Weights of a small mixture-of-experts language model, trained from scratch on English Wikipedia.
Experts: 128 clamped SwiGLU neurons an expert, 3 picks a token, a shared expert of 128 neurons.
Training: a variant of SOAP for the experts, 915M tokens, 6220 steps.
Below are experts of layer 5 (counted from 0) of a mixture-of-experts language model. Rows are named router (the router's row for the expert), gate (a neuron's input weights, with its number), up (a neuron's input weights, with its number) and show model dimensions 64-127. Each number is 500 + 40 x the weight over its row's rms, rounded and kept within 0 to 999. Numbers have three digits each.
After each expert's rows: "gets" lists some tokens that make up at least twice as much of what it gets as of all text. This comes from a sample of Wikipedia text that the model never trained on. Tokens count by the router's weight.

# expert 26
router:506513458497549498575497470493468490430482454471499494464460492480463508537548462463498459601562488491524521444537440469502455495519449470550559432460497492521446536541532508546530510525566486
gate0:504521458541485545513481496462521524460538473580547446484442421452461506512450526439463526532525542529502507561546565504421497509479530492470412528459432535564543553481513562489597484521497523
up0:524488384462496514525499510535440571484556434476489520548483467476468521540490560471553488545504514542484474460501505511499453530525458499468505504451452560553552536560534580478558551540537489
gate1:514533474473492539520462494492485528529478494522487429542502596511465481481487521501497493534496510600484486481471545523477482534564438472459527539476422505557458474446496564441569444576464444
up1:461515471506451522428457507510453496582534476555491391547499526454524493517488557572508455522486469527538494510543515503502436498505473452456525488509497524528475469503502458513541448525490492
gate2:520484431569473420575535525542428470470592548468505450527535503508483484528494456510520452585571526482445507426514532468435466558533502456464568518477566478471515423474452495479508462580566480
up2:561466554552541519508606580529495514488562491488467536492575544486487461523524489459547583529498563488516558491515497469432480516516463491527516485481500478443511490513452507541556466570472458
gate3:476505508470565457493462455458501528468547481466441483515446476453493494590493566529544477508533504456554470512508508528524513438450481414472523531497445480455457468480506542486427482532587610
up3:582468581450528462551508499462441469489491495474459523504478527498482468569479449578595438552495548485472484515559479497510516468541463431459527524486457495456412456567517582484483504498569612
gets: "0", "n", "9", " to", "in", "on"

# expert 28
router:516432424515446529514523536567557515509551461441440499489573539430436430441482493561497527574510492580520568501484504501544456547521555461540485521430498515511457479526495513507522368473534544
gate0:503476451476581544519459488471483433528548455478475535445521503486526547556533549471426511492461484437484473498526501522487523569566502460509482536449462474467466541491471462500540584573501526
up0:553472444485540568538495451486487469540474420438496525466530494501486536537548519499494492573490430489516466552482454487505507530577505442534504508505477437494478497475454527518538527539479536
gate1:499491493489541533515479528458372455525540510457520431489498472478440446462447533545513529521512543526461493487532491462539519446503395487501466434440536626453476521471560519468546486477513486
up1:528528512509479457484486550500418456535456448500522505443486430464452485443434511511516509515480520479503480515480513497498531452472507537544487459478463612436556514471515510528504544544477513
gate2:469502450508491492543564486538478492463557487579541524441508527517464503506512581510570500514556487562528493557538510479541510509493502512452531533524527502570426511506529471490479465582611478
up2:493489465473487505535527465571509518449609533547519509428503531517477507472495543509502538515521511561512477581539487513528576470483567489482484487564569486573459469497494449473449503591611499
gate3:510499510455521519488487490535471523501480432536440504534556495471436493480441492533481536523502457548582497463503437528558515533474509459479488558556495507454545493445483531501513504417443531
up3:559427520446473561537544502534523562491525378414418574502491483467482497461462491492539521517483529520513568563550506472511497521489489513430523523601531454470517526492476394600517484434514520
gets: " ", "1", "2", "3", " $", " approximately"

# expert 21
router:531443514504526496538448504511511494544530532522500491454511517497470490470546542503517536582523456555526504438448468540541489461491545545539528496512503416456555540519509576546537445439514532
gate0:429542429561486482578494552485482538510512531455423527497468513485505514454465537482528523521488478572515534464540475557447473549571504614519467528512510506452488524528517533542541508471392481
up0:503474463539564478522550522506519504480467482500519472500482489479551582403527531485556490468457463552487450513546477482506469473530467587467515524594471446500471493486471505506504501475520480
gate1:468484511509464525518415558517543514434534530528520577508440488535502547484558463442591477554424481502526425512513481556456514573524453501416433503498526496455510478437486503512529489483553447
up1:522428509513501572509434523527424476452553507568516607547384488547503511515504476491512550495465504489518457541522517557514471526550424529484445472538498485486511471495472500523511483469549464
gate2:485484533539450532553553515518579474515516442452493536508448574517474518484489572494534486496487586515506561506503490458479520532518551540445515486511487505583543478601478519508499460527507500
up2:472462497531449489465511490516564522509510550477475564507518553492473509477529566476487487501506570541471553510511478442485514448496497437476549465523529523516563545622485558466502521552569550
gate3:418540559523534498507499446596531531478548551486564506523479506524482573506518470508576574466581456518443524504509586495434451543465582501544518465529468511527460513551491536561495483471449508
up3:562472479502545450503540535514474537532550528472557433525514520495443589507550520495600597505570499490516550524501479434497468504437514394531498485535510460495474489519550501521501480536457467
gets: " |", ",", ";", ":", " –", "),"

# expert 16
router:537512499536494536460551546512432510521513577441536530454570492424485484567548547517488504465500437467448487440484468484531525476511464439520507554510536491443481525487523573525500459430546503
gate0:512442439474511480497495461507508513475507549517559490488492503511452424502524462551428468536478527517549536495489523460555577480475492510472480501538500526470482476478439459526550540549532507
up0:488465397494529511471473451511431495467512514517546482542496536565494441508487481505464529565504524509537503473495507450480557559505469482504429494461511551505429522532471485512517541535475496
gate1:517552484526602481522532495511514523485471483506437486532535474516474498446545499526493480463406489508555488479575475483533508394531546446493492566512513466562484457411402454500443490569504474
up1:505529532505572543525554441517546510474555508530528504488566476469509572492520550485551485544447460450458441502539573456497542542449524457505487519486494500511463526474426503462556406489549525
gate2:501490497501463464540533525475523528544425424509491445559472508488502464459482557490478472511504512541433484504564504502565464563563427549542489525474489559485490537552564527469512499558447542
up2:561523488501539479578535510523436511528457532521542500526445439527467490563408499411476519486499533547439501558454485492565510545515522510512407592415534558462540519528484491471481553571494483
gate3:553506548510440482470514558540483554533536568579500570466597510556466538476468552506481510493493499468521440462495603459475545481489472580517482432451511545504463526501437527562532582520485427
up3:520522509558468520554466599496479489538587539509517562460519497467531506473462562507498539453538462485472444483491546509536499479550467512478482505492472531512470472467522570471448556558532486
gets: " of", " in", " to", " for", " by", " on"

# expert 7
router:475519438532534462492494515494525468484530546536503515519535530444423509505456506531477523454543520544484496549461453484580539569548540581533537542489480393540476493570480540491522518550539500
gate0:411470414514492521476509475483551431509481559464524504479530488543505529486543510499438502522471506546412465496531556474499470457447471578506558533564454500565487531480486444518520533520558525
up0:489520447523517521516469495443514416494514540466571516456508528514517536479506561512448525497480549556373464535469455482542430471443431535544486524516447510538498476421435562542509520484540540
gate1:433520482446446490523564469524537478455505498507497482558467433492483528492500498570531483479525477463450578544478610473504505488384443541536557474539502481501456560549515519458530495498460497
up1:478558522463473491513503502514557587494486506540527459549457497532456552492541467573526485542491475467542516501490586469498514548465484528506553499577521532472462544470570493502491522467465496
gate2:486512399467444502454515483482548411473521465543492448531551549508440492480494498484508523489511440512512551541387462435489470470484510531519512485550523533497444418507559524497517519526514508
up2:432565404475467570577621482481505524509516478535390513516440492515394464505432528539531489562446507475490542531479445491539497465554424464516527507561499555465510470469519475528469550515484516
gate3:486397487489452425460529528505492411490509543453556454500530521475447479521503541485512528467556503515562470503566565556452570492553546476487517547481496440510530533481454533603453560441479517
up3:552508493408464452493428500464522491557540551447540444498554488421443470498498521436504476483477459522520492512503475507447535545541583539495433482468510481516568580508479507534497559455510504
gets: ".", ".\n\n", ":", ",", "-", "==\n"

# expert 0
router:514532484491511549532511504517576499495579528585510512518482538466473481521540513541484486523539483496494571479466425548512519565459540519564526454490431400440457531487513521542539530448501538
gate0:556524496455515526545486523478532513426529473480573461394538529449493494500487478504484462496513471586463524509512403440487583512496479486601482462458614468528511471548540467480554504511471442
up0:595572485436497547526531528500532451472516470534560497471454538518471437504504487498474464504482506591473482408496415435472527498563516490626491487515558511496488476485567444518503509529516506
gate1:516552532504543499509469553605523529527541531516571473486496522444527569536509529498520470551506533488477512483544523478487516509490449479457438499593398423453457485524439570513472458549508519
up1:449548551474502543441507465525440535465483473488494483508500538442455574534517512518439455483490513474458489464468462501582500498527413417503532480514408499504440512510442520442505443521542463
gate2:445542450505423489471470521526492459601444485513486562526537467488479521470471453468523463498535584496526513471502490514472569527471453555512491538480499488466506422490422481509523460536512479
up2:494529472529494504473524549555479498569458475449515542510533507488527535518488544466493513467531556465528476482553522499473519480510469595545405576535518446465507467455422524496525423506559532
gate3:589478554513476473461429540470547543573509511454553488469453504423448518537553512526442509515535522559549497559499518498521520552490508511448511564535542514514473582505460535465533477554481522
up3:578461529562459472503521531449501473552536518529454488517497518502408598477463462547515487525524545563496491484538433445526512519556503483480576526494522469460510485537447475509504517524473557
gets: ",", " and", " |", " of", ")", "),"

# expert 1
router:500479422543495503554523463568599501511461466454492463414595592465476445488486492497499505544411462543475495566430542447490474482494545548488512511497500488470459530524482480521510435495520534
gate0:471502443442476475485503442545462467627599474469489555458505488469512508596497542523442482485589478459441508550453482514488471531500562509484498554519508538525506497443525538520434457502540541
up0:498556424481407468469520443503476446539561455459478541434510557530484454479514540533438494491513509454478532560467525546536472445431630492425510503573478479510540531452533501572446497482529482
gate1:484478445539517524526565502519549549524402420505487401490505476486529512489518464492585470610502492554458446504509460487523474450498532502516561458562443466501523492444489519558459487469494536
up1:498517498536496526500530553495483548476455445483502448480535526483557488432528478490541503601454468499475443539464452481489490448560514522570550491537487454501510495409500537516514509453497545
gate2:516416554505507498543492412506470499424561451556498507507487562480512525545522474402487468496457577492434538480511441490539568569459492481478465572425483498461512511534509517481447533517496492
up2:517415533479500506542431469510545475441529456508473464516525539510461517547515405484476550499472472483448550468509485510519484483462482470454428498505458527444460504488537465463475518534427444
gate3:532442528509528494582515462507540503520518509458566520474501457502433547561462478468441428546474488495483517474492555524469495529502473472554475482487528476436488547507408461526501493477531490
up3:459483553495491485508496539561517529458482529484554520506554430480444535530459463432486428537472527479502582458509512488462428507535477515584474481468505556474467540577457528436545531481501518
gets: "2", "1", "-", "3", "4", "|"

# expert 27
router:476445502524553477519560484501470494510514496501531512471488465399454445526574552448567493499512575554498532390442488482523434445519534428529492528489503445457494505464504510493536440438479550
gate0:471513391514512461431493501522506488525500482530556506505522473519411369511559510475524460520461472465526532527530539502486450552543409447555448449489573504481440531511532540468508458477457451
up0:546559435477451473401459554499476501501462549458443517544491522501476481502509557476517539455434564510432515485472444541411549537463521533495548490485501455497411473545432581491496514451485535
gate1:493442468412529474478487521530437504485463486519479454491501515479442395535491475567507527466484513536515559542496471526509480516445529503434473484541517531486480456499547517534500457479568433
up1:547427478480481533486521520477453516472420459482497483437491482467467464502434458586536520497457486514463509566509496514518505547526487541474480453520585454502535537507427454477519426541558497
gate2:472495491509564549538507480552509428474502437464491476486495501520481461470509548546517460445548508586555474490485521515539508529492386534503492516547487527455521490409486520523505493524497589
up2:538482518580554493523482475531502423476508491454430471431538441542467431461461508477534404463544498566452508497486480500540511444506363459432423499619507529469516547465511509540569473474512524
gate3:458435542519497527503429559504552484399543475505544495490446548476507471490544563529546465486557487538467467551505469518459388540557499590486468544448468514540542484485530488447599472505451472
up3:460468602492433555520516509471545510448547499450520516495417517511498479438502595502514482528540510522442486521479473487483451505496492590490486607435461471462487462447462473484547488462485483
gets: " (", " ", "–", "/", "(", "°"

# expert 31
router:547514485515522567493477532517524497469552519516480501446550500431491495512498534558498486539502461489476516470493498437515545409466540443529485488532486446471458551460503474515501504494557472
gate0:575464467490421512424512492529488485547454409530489511458526530477438457488502476496475390441553570509595569568471456512511486579464398478500478580525557435485563457435480494475478512552569503
up0:481459483487501528476484501527472504548505492563475610429511496523477503499488512480492472461523636547566499545475508528488542464539414431508475530414560429508499446496483439484527475504488533
gate1:469557528489527575461425533475517541509473483440501472532466520463453442469487577529497479449524492503485434454611521534476501530559514483578528495507521524549552524467493501541511437506506551
up1:481464495486473612540458501443515525536468489412490470490466515529426479488472539517541492468562469453532413437540519484536483491477456486529551482601495517511486449451466464516478496496543566
gate2:546500536509476443502465528497469467438566508439480504519554486478509456589520487526521456544489462464582461469430480439604487513469511547490447509556499511404461459562565537458601499472540532
up2:516485541486533458456460471505516487517525575480487486477434599512563490530523487529534452458546492428481526446525549501554462527418567507526510496587550439465496484530512500437505563446535574
gate3:560571564551526473476413493528479447468489483480510467544449491509502486523513525548473428549470464495581467537501555453470432518518573437440471544439490491442482503525480469560508514454490522
up3:497549531495518550487563540554495450489449464459525535515463443494529454561452521539522541556429511470546480504530523525434590502513509495505493518596554487405461546522469585546490542448504474
gets: " was", " and", " to", " is", ",", " he"

# expert 19
router:533570422528503528487525521505581447576542468527544483493482565476412479525460492504465499424470391498486471610506503533574480479529427518551517541482519438559564507550495550544528465538544495
gate0:499470433475457608453525536476466572460448502566485571500562562375495505475501491490449522468461550540481420457479516489528434557505441512517510535504485519402503463507518490462536548492445537
up0:492408486554397507416565465548581546460520476487499533480507582502507544540552538532533461495518450524494479500481506577493431515465462464469528527524494496374487471467473519449496508505466470
gate1:487513504496474449497514463544418473454427438527512552432482502447452504529535512479520493444489530433498482507479386505457464474485504549460552535423492393489562538574497486514496486540470467
up1:430547466509468491575563447482425499485518478588519531473485473473478473540560504482453531441500511479536499550490447503471486430492509565495537531427439406439539536537520498513518437493455448
gate2:485479436499472468517571457449499542427487466523489469526499521471395543450449537467460509437488462426458476534529476446521489469478527499560416442406550494494540421535459513567645550512522502
up2:511528574490503527454515486547578503460478420524499428567414495451451593507457508520509410537433486494513461542560498472510474502464477531548464493429518499497530521491494486556546484474471453
gate3:478465465497402491489532533509498458501515527568484519427492495427540542449502474470452570519476504457563492508473511537576545485543470478495521537543470483436470531444448549571513517480554540
up3:473473448455500529434516533535492497462498542539520546468511541445551538492459551520484526520434494431523465479453540483567442507568493495518530566538486517429493476464442518592517516491526544
gets: "\n", " |\n", " in", ")\n", ".\n\n", "."

# expert 8
router:574483506537517549581569474510493474597491465449494534561603535512468485546500518553464491507495461481478497469448398521531487378516553494500470583509516554464550500524477534449468488475499533
gate0:458483486469558464518539521510503540489510526479562486472565497497545516481519540443509495506457470559448516520477503536583495484446525484494489475490526485440479553472480532420402478524626502
up0:571488518502573498532478485548461497532541510526574535472562511462524500540506504390539449529445504524492448573488503459486476440507448497462508557551449516467458608513460456527532542537533516
gate1:491417426502517490504542459463503472530475503488531536553508514503514511521481529510455482513499444565492482511483408478464482539580450402423546467459560497512529465520445525533468494463487471
up1:466420543566464459522548469492529522530538535537522537497514513561466530499480537533480522528463504548498467501444410450471538500566491466492500545492492504512532478567499534464485475496606434
gate2:513582533519485382536508528487425545510473480536543560465552553470535521558445510505508506519458518498515502504522512541490472552597450496526465502495451500443467559434585577467486475503537548
up2:540570547470463475502487505469420506491535530559557534462501560470486489576498541459528503507477518526483474497577508506485534552512497492489455449490470451494460574503576540476501521459534479
gate3:506584467504497475470487477501500474536459532481515468539533447503523476511536466525506497560432423473485482510451462413502519501551517478476490477500563570367502406563466454458434559565468552
up3:465568427535511490447440495463586509499443587470510487487515516507537514520476455463460484596410519534540465493467499437494526565489470521404465570472531555455513482487482421461530531502555461
gets: " that", " on", " for", " as", " of", " over"

# expert 25
router:547522505506492505497532499526555401552483506562512588493481520445475454544440456472420431476534464599499545485571508484484454462526499512510546476506556491486443478542505502610481484460510482
gate0:533516486522491588573520536550473521454517499555541585555462472455446530454482446527495565445481455578471589500515512539501508430514462495526560447425439497530531494542465462585468478498541526
up0:481504524562482532551473527539513566506530492549525477517499503516499524450443494526535559442546473527429552486448569538452455490479479463568527415422490519545446477554479461556536488523594541
gate1:502476568483523522514488469485501506490486526455528532473516493429502511434567410473496408485529454554497480561541565472507505522514486509508460591552468462462525445507500499543501493449436543
up1:462484514489491475476533543516461490537572562460551607507562461489538483478532503442457458554469498572523518565523546438461518506536546494495516601580437465538459462508486470486563538493538573
gate2:523433450622485579467492493524562504473491489535469517533517476475564479505502550451456530471529523582552426489471452492531511505536423541496537476592542548505460507584521449508552453510482494
up2:477456384530492551567458479547514497500460449504539544604504498580509467518474475504456549465566532531514424505507448514541475512476463468437489550607507515456475461592513527476539481505554570
gate3:408456453484538516526489554447487474477481401527516517557483485549553452576567509411524502540523548502475490515440541487497422531437533527487450500523517477465487434568458570438489514447562455
up3:450520477505461481436541530525517491471504538454521624561527517522474451437478541445456516509560509513440571493484528487491469575490497551562516581445521540525543460530544520537543441464576492
gets: " |\n", "0", "5", "4", "6", "8"

# expert 6
router:488425514520521511480428495554483477534557504526517514451525546471466419511488499473477496506493554532511487458470473482538440540473505481543499500422477486535494510494538510464456493479561551
gate0:491464487437460496490458544518584454484557518500485507435579508512538515482472474540493514539471558504539531444560499538469489456430551518497475562514531456510469461515477478543534433503502525
up0:498446527527464544492474563531552479476502471450485476417484518557484501538488538509457522410517582490547474411511478515481513513498509567469493500422535421491422468488516495541534487484501434
gate1:522530515478494538511516514418476491490545576498575495509485558490546399512562553497472535435512594483504469436495472459477508504539542508490477494484493556517604454454485485463509509521534496
up1:508471497536469497482513503460498516455478487482491482520523527507491452475487498530564537492532604584542515508543513444465467421531571494460537526526516539508567474476522480370513493511484534
gate2:492452518479546496539443442470520463508474500482506494522447495542468447542474522404563532478549506490488492475454459473472512502495482403496494492474481519489459488557467424496491551475492424
up2:517486481407505531533466461472456452534470508460513468599518481534458410521556525463469489509539558463465504512509493525447493507578504499529556554439527562451453510502498404545552525477533539
gate3:474428476565477478411474459541521523532543470510474527485472501495457531551540510498450503559453428470551533485528516562535441537486518431542494537553503519490540565516460491503524566466546517
up3:524528549569542512451485523560523485528556470498550490511538505455472592450496525530497465522449441518495529476556546540527477558486547445508541510461451498552511533483523540465483495477474499
gets: " D", " B", " H", " S", " C", " T"

# expert 20
router:537408491503413517504535491533446447549572550599507525485565505473518513514498533477459516491519476497439557390472402505491475464520465496568530483457522516481526502592464507526499480469548483
gate0:450497498485476478544522467473511493537508441518516488492491500521581441480587506457431528505504473542434467474474547450412461406583532538551467523504550574522479554594487497504524493489568486
up0:512491507506471481508504461432480448514452478506515516485501483526503488510540489481469536440546485627490533509534484516511497453463471513570514467417442451467452521544414474494480477561456544
gate1:604542472553438434517570538521531528480472452473422517505554482465484527507513410476575473510526508503452524526465524433488465510467406432492525404432540495496478555499479493468466465508522548
up1:463523450462479497537593477520525479472479505441519509509467442523477525528483450508513499521423490473484584477480438572502552466565576439500638508523483490493443497464520555438444456537505535
gate2:494434478517505517459537485495495469417548515486538580437470560511501489562491540515519481596482506539506461531508505506428461460452511462481587473473635529480496496492482465568515404501535562
up2:537492468505466501492562433546438493473499513500548555508457508466495484508479508461506473597468562532499532504464479549450502449435487537426529465454545455501507497525514491607451371504546528
gate3:414505540489535555499546421494495495489525539411523493477543513455578452451455515476495518421501454546483513474486589568502563481430498549492475553531409512516536541471483530556426563505536529
up3:472460605489553494503538429521490529446519528450570479412444506467505488450460473559525513428502392543489546458486539513516558455509544548483499530516413465520519567469454535545441497524536521
gets: " the", " a", "==", " The", ".\n\n", "\n\n"

# expert 9
router:558517488511509570550498484511543445507536557453516497503494510528510512452511518547481486535491435586494600523492505501511496457465494498521482519506531445523531555513430489496577500546559499
gate0:471526417427514520554542435469544439559472581481480527563411533487520460486519578507546485526475461474543561515469461480529498600455510523506502473526525557475465530531436490404571480591537535
up0:442473518440469504561516400503509422566503533501499583540437531479548461504550573504510496572511484488570576496487422462541522491455504514463455509546544558460504529478417493461561515554525567
gate1:531509424453531512496523506488458544455433492522448527427579416509441482514479499459491520539510441569507505556495411523478431476501515426544479546474436439569429532460441489519514492511488459
up1:527534482514513531511553470437467558442417508504529482464533436518475500489476498499538539523471442527498493548471443500482465515472519467514434473499407461538481546576464514616523531515516511
gate2:562465468510455543466493483521570468489491537507486507466573589499592575516547513418465464522554480460562547464516482564554581491444524492474520487503483443526601502472566511496474535515528557
up2:501532431551541576447529520482585454526464549562486490534531576526550575534559496435532467503526458441480552471521407523563588492501543519493505474521498511481554509471550540506484515498527577
gate3:446574495508499539508534511442482508478442576490482492518590510450544531563523583468519496493499459495468628480516462501576491468439465510458538555533449452510555533461566472515461515561465572
up3:501513442536503493480585522501508457479424550463499456491544497511515476500561573496546543516523415488522563407466438518537512557461513484431575461479476444476513473472513520518476538510487517
gets: " |", ";", "%", " States", " United", ")"

# expert 24
router:527486504529476530511463529513484468522530569529497520534590491524514537468503507503510508532566467495539504431457479525508504513468418485548524487490473447493468444537514539534524468468552521
gate0:518440510553479563517526564555516581571474492549519531457549503525432556520532549529394475456552544479502468438505416460486452477521494558476535490489549475522516411453484472502511458467528469
up0:519527511516515540527498589522493517489450491528555484450473475552472500492565416505495406419555487574495475486501485514504520505559570571534549494528527438608489443516528434470476479476524515
gate1:506470512502509439508511462451446437411486598468486558548496454425518541480498550443478488507527493487558525547476519509540549469506451450506504489492473539481582474490526469483488425542554446
up1:512502478559528474564515565494428510487470552553515561528456485507471511548500551528507448478449543511513502500583486453571546526473505455407552493562572556484499459527549506554546450506459389
gate2:501503538513475490493525465435520521500494591474500496516515479502550510458509487433432479480547548504526533559539510479555420570482488516553563482499490468469460446500507481526582559447555428
up2:484525515554484503512446509516513505515569492439425468473496536533497470414501481485442553431565535490484511475491478498521474494482474571547488544538485418551505515559505499481440505519538500
gate3:491497514518517467442559522512497515482496495514512512481516543481474483496505495557528470521453557447482551476507587536559491498529446502547474554588514471538494504469492496520501467529581486
up3:540490499530583514530536549484516474493535523492482473443564489569483465480482497469428502474542590474471561439516504498546386507495532510564478485525498488518433469452503469530479516554606508
gets: " the", " a", "'s", " The", " of", " an"

# expert 4
router:517444498553566514438541490581553494470503414456544544523555498486421464519457426510507493499475463551542537463508475410527560479489564564535506491558451510538491493532536475537525476496546579
gate0:497436497582484543472466445510544578522460527563478537575536499472495477493490465512437498561483530431454481561490470491503492513492515532490479504470462457589570443545546474471449528474422469
up0:480429516568443600539501460481519499483424572557475524564507551477494476498537510532447520485508541522459567537512424511431495479456496494501561498414489511596481406533548478523423532472433475
gate1:470484437509501475503510486465501470515526495498574485467563508516483454393555429489491472488501479537542471492497425561511575449502490493554475537494506544502519539531553473579414490468533496
up1:490525435515463521578510513404505495473544538459578513406568507449483449474508494498529440466538480540467451499625380500528574457467493423514495520424527470513539509566505556560452451465514489
gate2:520479460483497440475516502543486464527431496494499505492542509457493415532442485486434515487533624507491517537483498487443552526469528452572475477487521513493522553555517505479510456446503494
up2:495531467494466498505508446510444516518462483471469478503463540438544473484468437573407509486544545486460511523494541492487471524517525510516469432475472573549500584534503475485524458467433480
gate3:526490496477434511519409472483513477488412492494526543508495455517444538541495497483491496496452523485420483501546462462529462516499447464610519430466404505532483475426477472521474466465554516
up3:497495537486467500539414491498459424499490509524500598510502478539481568487438496547453490519411495452465487472547446524530448478500455501561520415518445473515528487405459494492508459437550463
gets: "9", "1", "0", " ", "8", "2"

# expert 15
router:485490555559535469530539458493541437539490522501545503526584508444471477601537489552449484538472425537534527472481440420534523465450485469464503470538465554470446475489505538575490422544498518
gate0:512471502520501517622494542475544536506512520473483478518498499596521550466441526502445546501537496505501520501487524441452549568440565445465505488489486513455478545450508543513524450462543507
up0:550490471537613544506465491454459486496580526573484459495515466602444567446495504541464560483594531572515534456432471489551526471527548504482568472448563543464485507451558491436541450504522555
gate1:509470531529461426456506481516458478550510495515470521419476493451487474487522462555484521507468537502576564501532502464484475476510457557499457498541467495458470568474481568501490551504548501
up1:541508567507472485452502501478432451496494485535482491429476430478472506483507522565431487531440553503545468466533497494515466470499518528512512484502538471492495563459481632508479535486522478
gate2:476509525544527418465468440482469536517435508467571528564619518493521468548486552492487493495509540539540591481552484508466571537417489496491547468498411534557512558489464518464493493447615516
up2:506500593466504494433516544454476518536451529496526504517595549573515516503508521442433503488539450497457546464500478511473533499423527539493513466435425465510484489537451499498452463515538505
gate3:549492592453472512506527483465430541535467507549549492518503483496531576539498568499519495517502479501492505524563463509507445540489426621524551486503530470545524550522503525483499527480496498
up3:557441574459470461576472555467490539556448553566546467526476490512508530568496564456533486463500418523516491528539440426461508459508442538507413458464476503538545567536519494516456478497529501
gets: "0", "9", "5", "8", "2", "7"

# expert 22
router:552471519547492535465512461539472475508505463503507514449584557479500446510500461411556474528503578528437496457504479503506460507466513515496527523544506510463490570475548460470492462516560489
gate0:486517478510488514460503515500498529492550510398437535513454523536496472519497516565530471544494556554511532474556466550501458523544409501536551461485516531473485506492559480483513486559527506
up0:550516547526474484507524496488427428511584542440384459505474491500491488510490533608489476481495483535467514469568491542536504524576454487539470525444529476477473483521534531510444452505500518
gate1:521455490512474487464447540462505530520471480483494508524448533501483532500463498468502497545494483524462510477560450416481499609531510429527532515490474512499449583489523534456550534464571533
up1:551520506495425479515477546446514536541531515449536505526487522495442517524517532397538461503526474536585557527537476497503536539503550468539499499486484479528490528562574450470484486550501591
gate2:430487487487411537475537473509565487447560469489529554554452437480399473547528500459476561526477514486516526461552529501418473478500468515457543497426488521477491501571510492440457471434527441
up2:483458477465417552502509482491547450445532524411554564541475462480449485579501470474519575509481475546529439433516528530409470426476433558478492513445555570500498479594518419488523543498514488
gate3:459445532522490529533552469488540586519538465473520534435503499489512515490499466526489499545486503517494522594593459478450454505485500447480488510539538480537517539501560521452472425427503555
up3:464476502490458527544427503488551560502501469501493519468490550486586468545476448495518546546581497491459430574515495435497502468537484518542490521524437477543533467459535411453433463481560537
gets: "|", "-", " |", " \"", " (", ":"